Weights of a small mixture-of-experts language model, trained from scratch on English Wikipedia.
Size: width 384, vocabulary 8192.
Experts: 32 experts in each of 11 layers, 320 SwiGLU neurons an expert.
Training: a variant of Muon for the experts, 1809M tokens, 13802 steps.
Below are experts of layer 6 (counted from 0) of a mixture-of-experts language model. Rows are named router (the router's row for the expert), gate (a neuron's input weights, with its number), up (a neuron's input weights, with its number), down (a neuron's output weights, with its number) and show model dimensions 192-287. Each number is 128 + 24 x the weight over its row's rms, rounded and kept within 0 to 255.
After each expert's rows: "comes after" lists some tokens at least twice as common just before its tokens as in all text; "comes before" lists some tokens at least twice as common just after its tokens as in all text. This comes from a sample of Wikipedia text that the model never trained on. Tokens count by the router's weight.

# expert 0
router [137 159 131  93  95  96 143 153 197 132 192 153 125 147 134 107 119 115 104 146 130 113 123 106 167 145 112 120 111 137 160 117 164 131 124 133  88 109 122 100 124 140 146 154 131  93 105 119 136 138 103 160 146 132 140 142 151 106  94 137 101 128 136 111 149 121 133 122 147 155 137 131 115 141 121 147 134 142 112 151 121 118 174  90 113 145 119 169 101 115 117 154 105 205 100  91]
gate0 [107 171 150 120 112 132 154 112  91 116  98 141 123  73  62 122  85  93 119 136 132 124 123 162 111 109  89 149 137 127  85 126 146 134 117  90 151 113 145 135 141 147 121 100 150 121 140 162  96 151 113 135  88 158 144 110 137 123  91 121 110 174 147 148 109 107 165 160 131 133  75 108 140 131 120  99 113 151 129 143 160 122  80 149 123 118  88 113  91 105 123 101 144 204 107 127]
up0 [156  68  96 121 132 122 141 145  81 151 102 150 148 147 135 145 139 131 156 108 154 122 136 157 110 147 109 110 137  95 127 113 121 130 161 113  53 115 125 121 184 135  79 140 146 130 131 137 140 139 154 108 124 164 130  96 117 156 163 129 161 104  74 152 121 148 144 144  83 113 133 127 128 107 121 135  84 133 130 125 139 133 157 117 104 104 164  92 108 150 109 135 160 129 124 122]
down0 [138 133 100 133 125 159  88 168 113 165  81 127 169 164 141 135 149 145 151 147 129 152 122 147 107 158 175 103  85  97 103 145 135 174 154 134 139 113 112 150 128 203 136 126 132 108 125 117 115 150 140 160 123 128 121 128 117 107 102 122 146 138  82 170 107  90 126 135  98 111 123 121 139 126 101 159 106 114  96 132 146 145 142  68 127 129 127 113 146 161 120 138 117 141 118 177]
gate1 [122 136 124 101  81 151 158 115 187 134  69 120 151 131  87 167  99 101 150 111 118  74 109 138 152 127 156 162 166 125 140 138 170 138  84 111 128 124 125 148 173 110 103  99 132 136 135 136 167 143 113 121 159 141 167  97  90 131 167 146  84 123 138 147 176 154 136 125 129  97  95 122 105 122 115 127 139 165 150 123 145 126 138 119 115 132 107 100  83 105 165 149 119 128 162 158]
up1 [162 143 127 134  83 133 153 119 127 124 154 128 204 156 149 126 112  83 148 158  94 119 151 113 172  87 141 152  83  99 130 128 172 106 130 140 110  95 186 148 142 155 106 148 119 105 140 118 170 145 120 133 130 138 132 147  87 131 151 151 127 113 135 107 108 152 109 153  99 106 103 143 138 136 119 122 154 155 137 136 124  65 138 125 123 113 114 108  76 129 152 120  96 165 115 136]
down1 [137 117 143 114 124 155 145 149 148 114 181 173 146 163 175 146 151 102 147 125 127  67 162 123 100 140 137 142  73 182 113 128 103 159 152 139  92 112 140 146 138 101 125 133 115 136 148 156 111 125 139 138 132 139 103 137 124 146 160 111 106 104 140 140  83 170 145 147 132 116 152 124 110 133 127 136 120 140 151 107 125  64 108  71 154 132 130 123 147 116 126 100 146 135 111 131]
gate2 [144 140 113 101 120 137 153 129 129 131 100 118  86 124  70  78  92  99 124  92 124 117 131 118 118 114 103 125 102 114 139 130 145 128 159 152 100 143 145 154 190 104 118 131 108 130 127 184 141 150 126 185 111  81 116 140 118 156 129 136 132 109 119 121 139 129 173 132 109 103 130 137 133 137 141 116 171  92 151 105 142 127 139 163 141 107 107 133 141 158 162 129  97 120  98 139]
up2 [ 93 115 136 108 172 164 127  98 118  60 110 139  99 129 122 133 122 112 124 132 120 108 119 152 125 115 153 161 168 143 127 135 137 105 137 147 144 122 118 105 110 176 148  99 100 104 156 137 156 161 103 165 126 143 135 134  97 132 100 151 133 102 101 150 156 116 145  87 140  45 118 133 126 110 100 124 144 103 135 116 150 160 124 152 159  80 126 138 111 135 135  82 117  83  97 129]
down2 [ 79  99 123 120 166 133 169 142 141 140 128 110 151  81  94  70 116 118  89 130 135 125 121 125  73 151  79 131 102 137 127 178 205 128 116 158 168 121 134  86 133 150 147 161 102  79  99 151 116 125 114 142 127 109  96 135 179 166 103 109  84 152 157 105 118 116 169 130  98 117 107 151  99 116 156 165 128 114 148 101 139 147 120 146 204 112 149 115 163 156 126 120  97 174 119 117]
comes after: " the", " a", " his", " The", " and", " her"
comes before: "s", " of", " was", ",", ".", " in"

# expert 28
router [ 92 172 112 102 131 104 182 161 152 138  63 168 121 125 148 138 114 187  91 125 161  94 123 132 118 116 153 126 158  80 129  81  94 128 110 130 121 117 157 125 152 131 129 104 100 114 105 138 115  96 126  98 149 152 117 136 126  98 135 145 128 138 120 189 139 127 146 133 115  99 163 140 130 123 145 131 110 124 104 197 126 101 132 106 135 122 146 120 163 109 103 120 167 148 167  90]
gate0 [128 135 153 128 133 129 122 132 149 133 117  81 130 147 114  80 186 166 141 138 148 123 125 151 118 150 147 204 141 142 166 140  96 122 115 160 130 175 145  84 146 116 167  93 136 128 122 156 145 108 147 121  82 151 130 110 119 145 149 128 163 161 140 137 111 102 106 108 141 162 121 105 146 113 149  98 156 130 115 109 128 122 127 109  83 147 133 157 141 136 118 124 106 144 143 167]
up0 [129 125  81 100  87 103 165 135 125 141  98  76 151 128 134 133 137 143  96 127 152 131  90 205  93  74 118 129 183 100 104 139 146 143 120 114 154 162 147 100 133 104 154 121 150 109 123 103 128 108 127 157 144 131 116 109 104 161 135 129 153 132 114 126 101 117 161 176  69 156 159 117 132 102 129 144 135 110 160 146 163 122 127 122 136 111 107 112 128 112 125  90 122  79 110 118]
down0 [114 123 110 120 145 123 122 150 147 112 105 126 103 130 132 172 153 179 105 158 144 154 139 124 112 148  84 152 176 151 119 141 135 149 153 120 122 161 143 122  99  97 102 109 112 149 109 116 120 119 150 148 111 120 133 117 140 106 156 169 126 176 158 120 113 148 140  94 134 143 120 130 132 101  93  90 127 189 129  88 142 109  93 140 122 135 142  86 136 137 163 127 150 134 137 174]
gate1 [132 167 145 102 119 124 169 180 131 102 172 107 178 105  95  95 162 117 145  91 133 129 104 158 110 149 159 158 153 100 125 136 170 140 156 133  98 125 105 118 170  90 101 172 149 141 114 145  90 152 115 125 112 128 101  86 149 110 104 155 113 158 146 171 119 137 131 167 124 161 139 115  91  97 139  76 134 134 120 173  59 179 135 150 124  81 118 135 139 158  95 102 165 160 117 145]
up1 [143 129 133 114 138 141 108 130 118 110 142 139 139 113 142 135 127 127 113 117 136 129  91 153 146 130 115  97 136 138 137  55 105 122 126 117 183 128 167  61 147 156 133 131  89 106 106 190 135  96  90 164 124  73 133 183 160  97 151  93 131 127 157 119 119 151 114 110 114 139 107  99 138  91 126 132 142 124 159 131 136 132 145 164 143 122  99 113  92 126 147 120 131 154 147 116]
down1 [131 153 131 124 111 117 109  91 101 138 151  89  87 116 111 128 152 131 105 137 131 125 117 110 129 144 139 138 156 128 144  95 102 114 134 118 135  98 137 136 108 103 122  96 143 157 157 156  99 147 153 157 166 107 126 124 176 155 150  94 151 133 140 138 127 171 168 129 126 151 155 122 114 121 138 128 120 117 138 119  73 166 125 145 133 188  90 147  99 167 164 136 131 118  95 156]
gate2 [188 145 158 130 108 103 119 143 113 149 119 119 156 137 151 100  74 164 109 101  90 137 141  63 112 107 127 161  86 128 133 123 120 124 136  81 141 128  99 144 134 122 152 116 126 135  73 111  83 122 125 124 124  74 108 148 160 114 119 164 143 130  98 132 136 121 123 121 139 121 152 109 121 141 126 148  78 117 154 163 178 169 148  99 118 126  92 125 155 151  76 107 155 123 103 149]
up2 [165 125  48  99 142 156 106 112 156  91 110 107  92  95 116 132 115 151 115 175 187 129 195  91 115 117 168 123 132 127 135 117 139 160 122 105 110 105 147 112 133 111 139 180  78 140 150 103 152 134 138 138 140 150  99 141 114  85 134 128 133 120 203 105 126 180 126 139 116 159 107 116 115  93 119 159 160  87 168  92 133 162 145 128  88 141 154 151 156 121 126 170 131 127 121 143]
down2 [129  97 113  45  88 120 137  96 133 103  83 144 122 140 110 121  69 124  84 105  97 114 143 107 118 164 141  81 129 127  97 142 110 115  99 148 135 109 126 179  79 183 146  78 157 148  79 134 114 127 126 133 124 138 128 149 135 138 125 139 135  95  81 146 113  84 152 133  84 109 118 109 115 152 116 132 138 152 136  55 106 142 132 119  94 146 136 153 140 104 137 131 115 138  87 131]
comes after: " ", "|", " (", "4", ":", " Ti"
comes before: " ", "9", "8", "y", "n", "i"

# expert 29
router [152 149 144 120 106 149 101 126 124 161 123 158 146 145 123 134 191 108 122 135  85  88 126 136 122 109 109 143 167 121 137 123 143 142 137 146 149 142 105 106  71 139 109 129 135 162 115 131 151 122 155 124 157 162 146 121  80  85 107 114 124 130 173 138 103 161 102 160 121 171 122 117 151 142 154 126 115 121 162 188 118 137 174  78 112 128 130 133 152 116 110 115  89 140 110 119]
gate0 [133 131 126 110 108  95 111 159  93 118 159 145  92 101 137 157 150 169 153 101 123 139 156 178 136 141  66 108 186  99 114 156 113 117 141 129  86 137 165 130 125  96 121 149  92 142 102 183 147 105  84 179 157 157 151 116 123 103 129 136 116 130 154 182 150 184 118 140 178 148 142  95 124 122 144 133 107 163 114 141 104 145 151 145 128 113 148  97 127 132 118 157 145 107 103  97]
up0 [151 127 126 157 105 187 106 124 122 146 108 142 141 134 140 136 135 123 139  97  81 141 147 121 142 127 159 104 119 150 117 145 125  78 156 112 190 148 115 144 144 134 134 116 125 130 106 193  98 116 120 138 135 111 146 110 142 218 114  91  99 132 139 147 136  80 144 155 123 151 123 108 112  70 155 129 147 105 134 120 162 135 123 189  94 107 149 133 146 118 100 135 103 139  87 114]
down0 [144 136 164 147 153 102 146  95 182 135 114 142 148 111 167  96 122 122 143 109 118 135 147 119 102 131 149 127 156 134 118 139 159  87 165 100 181 156 133 123 109 128 108 106 175 129  88  91 107 140  94 152 120 105 106 115 151 125 136 125 124 116 160 128 138 161 108  96 140 134 108 134 154 162 122 150 109 110 116 185 120 125 125 159 133 128 152 181 105 110 157  77 136 121 107 101]
gate1 [116 137 144 143 132 108 109  75 165 100 116 145  98 127 121 181 155 129 140 110 151 100 120 117 110  88 147 116 125 144 120 132 135  74 139 124 121 113 146 115 118 147  96 164 154 139 125 138 136 137 109 157 102 122 120 113  90 112 114 123 105 121 151  96 109 160 109 141 106  73 117 164 139 144 145 117 135 115 161  73 145 121  97 132 160 119 123 109  80  98 150 145 165 112 108 123]
up1 [133 141 154 116 115 105 158 126  96 103  78 118 114 137 121 116 127 147 123 101  73 116 168 142 145  89 121 111 132 111 155 142 100 136  69 135  91 156 106 131 115 131 105 161 147 146 139 128 136 128 118 108 161 144 121 108 171 139 138 126 142 132  94 106 106 100 130 165  91 136 133 116  86 140 111  79  95 117 130 101  61 159 147 145 112 151 116 106 119 134 154  90 128 130 150 136]
down1 [164  96 135 105 152 121 146 142 119 138 124 110 136  77 113  98 133 166 131  87 178 141 177 153 124 150 125 148 105 125 122 118 131 166 149 133 170 142 134 117 160 121 161 114 156  76 153 141 120  75 166 126 115 132  92 152 133 156  92 121  86 143 104 133 124 107 134 100 130 150 138 143 150 102  59 131 165 140 104 130 130 134 120 145 201 103 138 155 126 106 125 139  97 122 165 143]
gate2 [101 163 128 133 120 164  99 117 125  98 124 106 128  99 114  84  98 122 133 107 112 138 112 142 101 143  98 106 159 105  83 133 119  80 155  91 133 111 154 148 123 147 151 132 135 135 133 166 119 117 135 151 128  97 130  99 167 156 134 101  99 103 107 130 139 109 103 112 163  93 122 143 154 150 148 144 152 143 111  90  87 119 104 156 105 108 160 104 144  93  93 127 103 116  82 148]
up2 [152 124 141 127 122 114 104 145 148 163 139 155 143 159 122 175 162 163 155 142 105 151 157 114 173 110 130 129  88 157 135 148 136 146 134 128 152 158 107 149 161 117 134 126 168 155 120  92 132 123 156  91 115 183 126 158  79 141 150 125 128 146 140 146  97 151 137 177 112 165 120  88  94  87 140 126 101 109  95 147 154 159 170 141 120 136 114  87 130 137 133 167  96  87 122 140]
down2 [151 104 116 163 133 130  84 118 168 100 145 121 119 123 166  89 108 140 128 126 112 104 125  85 155 164 131 144 136  98 115 149  99 116 122 107 124 148 116 150 141 102 137  82 121 130 121 141 116 153 127 142 132 154 130 119 137 163 138 106  97  59 157 113  77 130 211 151 130  92 117 125 113  95 102 147 157 156 111 138 146 146  99 179 109 106 103  94 120 152 159 124 141 139 109 174]
comes after: " |", "|", ",", ";", ":", " the"
comes before: "1", "2", "3", "4", "5", "6"

# expert 26
router [117 105 137 139 146 113  80 115 103 125  94 134 121 124 108 143  95 110 119 113 178 120 136 179 142  77 117 102  96 117 125 150 152  66 113 157 157 157 105 134 113 105 135 120 152 112 135 108 180 131 161 147 117 101 141 173 156 120 153  92 118 117  90 118  99 164  95 110 147 155 164 112 159 155 150  85  92 114 133  95 139 105 121  86 140 109 174 110 143 148 131  96 170 142 139 153]
gate0 [147 123 105 140 133 153 156  98 147  81 176 111 122 122 145 129 126 108 151  96 117  78 140 112 150 125 161 161 107 125  91 149 122 131 194  97 183 169 130 140 105 175 124 143 122 151 119 161 165 129 144 165 150  91 162 148 122  94 138 172 133 166  80 148 149 115 141 157 128 107 137 143 183 153 141 101 128 146 128 154 157 124 114 121 117 140 152 159 122 116 107 150 119 156 147  89]
up0 [109 115 131 132  97 176  93 123 159 123 141 166 135 149  92 141 123 141 132 114 163 107 139 135 150 102 104 142  98 152 136 150 113 166 139 147 139  84 134 143 163  92 137 138 125 121 112 130 100 162 143 172 152 149 111 134 114 135 133 126 141  99 135 101 153 116 148 119 126 115 133 123  91 158 148 130 159 131 147 116 102 129 119 134 125 122 157 135 148 153 165 165 110 117 127 122]
down0 [127  97 120  90 175 141 140  81 143 117 148 112 168 118 108 126 113 123 151 101 101  99 113 142 164 137  88 133  91 118 121 107 121 109 121 103 121 107 130 120 145 156 127 136 144 122 115  91 100  85 119 148 105 134 191 116 191 153 172 130  90 126 122 107 119  98 125 148 117 149 127 132 129 103 161 150  86 156  97 126  76 153 137  89  98 130 144 146 170 153 112 103 168 140 111 146]
gate1 [138 132 157 118  96 149 150 124  99 120 122 130 115 152 157 147 127 122 138 142 106 125 129 128 147 137 117 139 113 103 138 135 158 135 112 142 119 135 121 120 142 125 129  70 124 135  94 106 148 110 153 184 131 135 118 131 115 107  94  96 147 138  97 152 138 107 157 161 186  76 145  99 154 150 130 123 110 158 131  77 137 152 140 141 150 134 157 141  69  92 181 109  98 133 112 127]
up1 [122 127 106 124 134 175  79 125 157 138 156 104  96 138 108 169 126 136 124 127 134 116  97 132  87 136 159  95  88  73 172 148 130 118 114 159 166  86 135 104 104 115 107 121 148  97 133 112 145 189 144 142 116 131 134 161 124 153 158 115  97  97 187 105 109 155 129 128 144 140  96 116 128 124 140 149 144 123 147 142 139 108 119 140 146 135 143 126 148 137 149 144 150 116 171 109]
down1 [119 112 126 157 160 168 122 139 176 153 157 175 130 129 119 117 131 131 123 105 153 132 134 122 135  90 146 162 148 141 155 122 106 103 125 124 136 128 127 186 157 102 228  91 127 106 133 141 149 146 155 125 152 110 138 103 111  99 121  83 102 178 118  96 133 133 147 132 182 109 121 112 124 151  92  98 132 100 177 151 144 140  98 154  75 125 111 114 137 128 113 113 102  72 116 158]
gate2 [115 118 144 131 135 139 147  81 107 117 123 109 140 178 185 144 104  63 122 163  97 165 150 141 168 120 117 106 153 165 145 145 139 114 107 135 104  95 112  96 142 130  72 157 146 159 137 119  99 143 128 151 128 123 128  61 105 129 172 131 131 129 152 120 108 133 152 127 127 159 116 123 133 124  97 155 137 122 109 103 142 132 124 115 137 149  85 132 107 130 124  95 153 145 150 134]
up2 [ 87 106 118 119 115  97 107 169 178 162 126 106  99 111 129 174 164 134 144  99 141 132  98 100 111 150 119 126  79 116 146 148  98 124 154 128 107 131 120 146 128  68 116 117 109 111 106  98 102 138 126 122 130 107 122 131 152 149 116  80 142 109 104 169 106 132 148 113 157 151 149 119 134 137 139 107 133 146 103 115 115 120 125 124 111 102  95 134 129 124 145 137 112  91 110 140]
down2 [140 103 136 144 136 121  95 168 125 130 128 156 112  95 122 152 106 140  88 163 178 100 122 152 194 132 151 158  97 118 142 152 172 133 158 120 143 208 106 136 110 152 150 146 129 133 164 122 138 195 120  82 148 148 133 142  96 121 147 161 132 134 154 164 145 131 103 141 152 129 118 126  95 132  96 161  71 149  67 144 119 138 129 148 113 114 131 144 126  81 119  83 115 155 145 126]
comes after: "\n", "0", "5", "6", "8", "3"
comes before: " ", " |", "N", ")", "---|---|---|---|", " Total"

# expert 21
router [117 101 142 142 157 149 135 128 144 166 135 168 120 110 137 143 117 129 149 113 121 130 129 132  74 144 125 108 141 119 145 103  99 131 149 150 145  98  91 148  80 125 115 159 160 130 156  84 111 149  76 143 132 168 111 106 130 159 152  98  94 139 107  95 203 122 103 121 138 148 116 174 107 147 127 128  93  99 136 136 125 100 142 160 138 124 162 121 135 126 134 149 121 127 140 138]
gate0 [109 105 141 128  93 159 101 117 138  92 108 153 156 108 130 152 101 109 113 155 133 126 119 140 131  87 120 146 160 159 155 184 171 134  63 123 140 137 108 147 116 144 116  86 141  62 139 114 104 138 164 124  77 124 119  92 140 181 104 112 101 153 141 164 133 144 100 141 102 170 116 183 108 104 131 141 121 135 153 118 157 181  84  89 142 110 111  92  98 140 146  70 145 129 100 115]
up0 [145 141 130  89 177 117 131 126 127 150 108 115 162 137 150 166 137  79 108 138  84 147 105 160 120 180 124 148 111  96 121 165  84 155 117 137 138  97 110  97 119 157 105 161 126 162 149 107 153 110 129 108 149 137 120 128 170 158 115 198 146 112 160 154  72 132 133 122  73 131 128 161 107  99 164 138 128 144 136 121 139 113 145 110 132 125 155 154 109 138 121  91 154 133 161 140]
down0 [119 126 136 139 141 130 131 152 151 138 149  94 164 152  90  70 143  91 160  94  97 134 108 123 135 141  81 111 139 156 131 134 140 123 105 103 133 106  81 124 115 101 156 124 103  87 144 138  98 122 144  83  53 112  89 157 119 110 131  94  93  83 133 155 148 151 125 131 146 122 112 104 135 123 135 131 115 103 144 120 138 176 143 139 157 139 151 113 110 103  97 126 141  74 172 133]
gate1 [108 131 131  86 163 129 111 135 192 136 109 135 117 124 154 123  70 122  91 157 108 101 167 103 111 147 152 144 151 119 108 106 121 137 171 107  96 143 126 123 165 148 135 163 169 104 117 141 113  90 151 108 110 141 111 156  95 191 110 112 154 136 160 135 143 128 119 135  86 101 136 132  93 113 157 102 131 146 142  98 132 108 132 119 126 106 100  96 122 140  97  96  96  89 102 134]
up1 [174 177 113 160 159 130 105 108 149 122 146 139 132 110 164 131  92 133 137 122 124 126 126 116 148 135 113 158 161 142 122 132 151 166 149 105 159 111 138 131 131 131 128 124 153 110 118 147 124 115 140  88 157 149 137 118 112 169 107 108 146 138 115 162 129 114 127 146 126  97  85 157 150 158 160 138 141  97 154 152 107 129 160 148 140 108 104 121 107 143 145 106  66 114  92 121]
down1 [ 99 129 175 189 119  84 125 108 135 116 106 140 134 106 137 105 111 139  50 100 148 116 153 143 104 141 112 125 129 148 123 155 111 138 175 111 118  83 131 115 116 104 118 132 133 125 140 114 118 106  95 116 131 109 107  98 157 105 132 143 107 129 132 122  80 114 143 117 111 145 124 113 151 129 104  56 160 129  99 129 123 137 182 164 129 109 148 101 157 144 128 116 139 149 151 110]
gate2 [116 172 151 169 113 175  87  75 128 119 125 106 146 103 132 190  98 147 100 135 117 135 133 152 146 142 138 136 128  71 143 159 167 134 146  89 176  81 128  77 147 122 149 137 132 118 156 149 135 131 158 122 176 125 103 124 170 148 111 108 143 122 145 142 101 105 137  88 145 146 112 112 145 136 195 148 148 164 130 138 143 113  94  97 103 115 111 123 114 132 134 128 125 152 189  91]
up2 [164 113 136 169  99 139  89 126 130 139 164 102 127 120 136 143  90 162 119 146 133 103 131 127 164 125 100 118 107 133 114 136 144 133 119 118 136 118 125 127 135 123 144 104 104 132 123 133 139 107 131 115 123 113 147  97 146 119  86 139 114 144 165 146 125 146 138 164 120 163  89 165 121 107 143 140 140 116 139 139 180 106 109  74 136  93 124 115 100 168 135 171 146 118 124 117]
down2 [152 111 107 127 122 130 119 195 139 141 121 136 110 128 139 124 143 113 117 105 135 105 133 176  98 115  72 182 107 131 134 137 123 159 168  92 134  73 134 118 167 152  97 122 105 101  87 139 138 132 129 149 136 104 128  98 117 149 132  77 110  90 134 129 138 114 150  63 135 172 129 106 125 148 111 107 120 149 120 127 106 131 141 127 110 118 105 122 107 108 172 123 158 176 160 136]
comes after: ")", "0", " —", "3", "4", "6"
comes before: " ", "\n", " —", " \"", " +", " −"

# expert 31
router [164  82 105  84 101 115 147  89 132 155  98 131 117 150 120 147 169 116 180  94  76 151 110 104 152 129 106 144 132 126 107 129 107 147 151  96 121 116 136 120 154 123 131 123  94 134 125 104 158 142 144 154 179 104  94 148 107 127 129 121 167 134 176 103 132  95 117 151 155 144 125 141 128  99 148 135 112 105 163 120 103 146 116 114 100 155 150 113 115 144 119 124 124 171 108 124]
gate0 [ 93 119 142 124 159 174 144 118 146 176 109 147 164 121 126 143 129 140 124 148 139 107 169 134 129 125 133 126 137 139 124 116 133 131 117 136 105 118 166 132 148 137  86 136 115 131 150  76  99 176 116 116 110 160 144 152 126  97 142 158 109 130 135 180 105 122 132  71 118 135 127 146 137 108 167 146 134 183 132 117  93 142 143 186 118 140 139 121 106 171 160 172 111 101 161  98]
up0 [123 135 132 135  63 122 138 107 108 126 161 102  89 129 124 142 155 130 110  71 119 144 174  92  85 141 148 132  98 111 158 144 118 149 110 116 170 136 115 156 149 120 115 100 146 130 118 166 117 137 117 146 117 135 103 111 126 137 153 125 115 135 143 144 117 143 122 147  85 143 120 153 105 112 160  72 131 118  88 111 135 131 141 137 127 149 140 169  94 120  97 113 119 144 108 173]
down0 [ 95 100 134 138 145 112 105 132 136 126 162 151 180 102 134 145 164 104 149 109 166 155 161  92 140  66 141 138 102 144  98 133 136  88 135 166 138 118 134 177 116  98 130  98 130 102 113 122 113 151  68 167 114 157 129 149 102 131 126 135 162 120 110 106 136 148 118 148 132 116 147 117 141 154 144 117 113 130 136 102 153 126 101 114 117 171 169 140 138 115 112 106 132  96 112 122]
gate1 [142 143 128 175 133 169 155 108 140 113 122 130 127 175 123 104 179 138 131 144 110 145 138 129 137 123 142 117 102 110 120 112 132  83 108  97 125  95 139  99 145 148 136 132 128 139  92 128 124 156 151 128 107 124 153 111 148  73 118 122 152 147 124 133 146 132 125 129 102 107 122 144 128  93 108 149 124  98 115 148 112 106 133 119 145 111 117  99 131 124 168 143 140 113 151  78]
up1 [124 145 134 172 154 133 134 128 134 135 133 110 120 150 111 108 186 120 127 155 112 165 167 129 151 110 102  82 105 111 121  95 117  84 137 124 126  99 118 135 154 128 120 121 151 124 146  87 121 162 140 134 120 102 150 120 136 142 165 107 150 131  93 147 155 149 134 136 159 111  91 142 129  94 134 155 140  98 100 145 145  71 120 155 136 100 130  73 151  96 165 142 154 136 110  93]
down1 [139  83 122 116 148 111 149 101 113 140 112 105 124 136 134 140 124  79 151  95 104  87 157 124 134  98  88 140 134 113  95 110 129 137 137 131 146 117 109 144 131 184 104 137 105 118 124 131 156 131 157 102 123  95 129 112 166 142 132 134 133 130 114 108 127 126 109 155 163 152 137 118 157 109 155 170 114 106 115 130 150 123 113 164 147 126 118 109 123 118  94 110 154 120 117 119]
gate2 [151 113 103 133 114 110 100 152  81  88 120 136 125 148 133 129  92 121 126 109 123 133 133 117 127 120 127 144 139 106 114 143 116 128 111 103 153 106 151 137 150 129 117 151 134 124 122 103 106 140  87 163 117 130 137 116  97 120 131 121 105 112 157  96 137 148  73 102 100 140 139 137  69 119  76 131 131  95 123 119  79 138 164 108 143 126 145 126 165 155  96 143 104 119 137  72]
up2 [ 98  80 162 129 143 131 120 152 146 116 105 184 125 139 134 153 122 133 117 145 109 104 138 101 152 156  61 119 123 152 153 119  95  93 145 139 145  98 144 150 132 139 148 112 154 140 127 157 105 148  98  94 118 119 131 104 160 132 144 102 113 142 113 140 170 189 116 134 105 149 140 114 146 130 147 125 122 188 177 144 154 160 116 107 125 144 176  89 112 154 134 140 119  97 111 155]
down2 [ 74 121 134 120 159 160 109 135 110  89 116 102 181 100 147 136 200 122 109 139 153  79 144  87 137 184 120 126 111 131 114 158 140 144 129 129 145 100 138 145 100 162 151 118 130 125  90 104  92 172 137 141 139 128 126 116 118 139 172 147 111 151 134 139 148 143 118 137 157  99 143 126 154 112 156 153 141 149 154 124 140  99 124  97 162 111 128 131 138 125 107  92 117 101 150  71]
comes after: " ", "1", "–", "2", "3", "."
comes before: " |", "0", "9", "5", "–", "8"

# expert 1
router [143 155 101 107  89  98 118 139 106 116 119 150 110 157 167 167 111 133 108  92 111 105 124 105 165 154 129 142 191 128 102 171 131  90 165 196 117 100 110  92 128 117 109 127 141 118 133 166 146 115 109 127 174 133  89 110 114 103 133 139 175 136 110 117 107 152 106  87 123 146 120 127 145 138 123 120 160 147 152 151  94 143 124 134 133 122 157 111 123 132 175 132  87 111 148  86]
gate0 [107 122  93 108 112 148 111 143 166 102 146 161 115 158  92 141 122 117 142 140 144 101  99 151 124 129 124 132 128 143  95 128 102 121 142 180 125 140 141 148 104 134 120 121 153 169 189  96 129  86 125 146  75 140 154 132  93 111 133 134 137  67 116 117 155 130  97 109  94 137 145 110 138 125 110 100  74  90 147 126 121 146 151 108 110 150 150 121 137 144 100 147 133 116 142 107]
up0 [112  90 151 134  99 162 159 113 113 150 154 133 126 111 154 117 116 117 137 103 147 186 115 183 133 126 115 119 115 138 116 133 191 142  98 117 138 120 146 139  99 127 163  80 148 110 156 129 145 110 103 157 185 116 148  95 174 125 175 172  55 121 114  96 112 142 118 122 107 126 153 126 136 109 145 128 129 115 116 160 146 120 121 114 110 127 126  95 151  93  86 130 146 120 155  97]
down0 [126 154 111  95 104 108 144 104 142 166 109 126 134 120 116 133 134 141 150 192  99 123 144 194  92 142 127  91 140 125  99 114 117 149 125 123 114  82 110  69 190 125 162 128 143 117 124  82 155 147 148 107 138 136 146 102 137 139 140  60 153 128 181 141 122 101  80 122 174  86 132 111  95 140  73 158 123 120 117 126  91 158 134 118 153  96 162 102 107 110 120 114 118 165  89 145]
gate1 [ 95 104 146 138  93 153 110 146 154 164 134 170 141 124 151  89 132 139 128 131  99 160 125 131 145 167 127 147  81 178  85 151 164 124 110 138 122 123 139 137 131  94 132 108 195 145 107 144 115  92 114 163 125 103 137 144 128 157 155 114 129 114 116 177 136 142 133 132 113 135 145  66 129 167 103 157 158 141 147 142 126 160 166 118 116 124 137 113 137 167 150 125 133 140 136 121]
up1 [120 123 130 102  81 124 156 139  95 183 133 112 141 109  94 169 170 145 142  99 176 110 149 138 108  84 140 120 141 159  83 138  76 143 176 110  99 148 143 107 137 120 106 135 125  73 113 149  78 138 109  90 120 181  98 127 111 107 128 150  98 117 161 147 150 136 165 155 112 148 162 172 146 152 119 144 177 113 127 138  87 142 128 143 115 133 152 145 124 135 144 135 146 108 132 133]
down1 [ 95 141 104 137 120 116 142 128 133 163  97 121 160 115 125  95 129 151 103 109 105 134 163 151 154 142 126 122 132 129 106 146 156 137 159 167 107 156 104 128  98 131 172 174  82 105 106 151 116 117 138 130 132 137  98 114  98 113 120  79 130 157 126 179  63 156 131 148 110 100 142 124 165 131  99 118 116  69 108 171 152 183  98 143 108 122  90 132 100 102 126 102 148 126 169 152]
gate2 [117 129 180 169 157  98 157 133  92  83 121 150  77 104 123 141 124 161 124 156 119 139 166 105  97 127 147 166 128 120 148 140 140  97 113  99 102 136 150 101 130 130 135 117 151 137 120 137 133 140 121 120 122  86 119 142 100 152 116 132 166  81 156 148 139 156 164 168 126  95 134 102 138 161 135 140 146 145 129  92  74 117 122 178  95 158 115 152 145 117  82 123 120 121 141 106]
up2 [103 101 136 126 126 172 143 167 136 111 109 134 141 108  80 141 161 125 146 114  66 107  97 132 134 133 155 124 143 128  84 101 146 118 130 125 128  97 134 141  92 120 134 130 121 142  91 140 125 137 137 132  91 135 117 130  98  87 116 140 153 139 116 131 111 108  95 170  87 160 134 130 123 142 152 128 143 103 132 120 157 127 166  91 135  99 139  70 113 107 122 141 140 126 111 141]
down2 [107 153 160  98 158 163 133 131  82 144 119 129 131 145 120 109 128 134 106 111 138 183 184 165 128 120 147 159 132 124 133 113 172 156 124 115 138 149 101 129  91 135 137 107 137 105 110 138 125 132 122 132 134  90 114 146 149 137 132 148  97 128 141 117 156 117 110 123 108 157 131 103 150 154 137  96 143 119 131 141 129  75 153 139 115 116 193 181 105 150 115 150 165 102  80 145]
comes after: "\n", " |", ".", ")", "==", " ="
comes before: "-", "|", "\n", "==", "The", "==="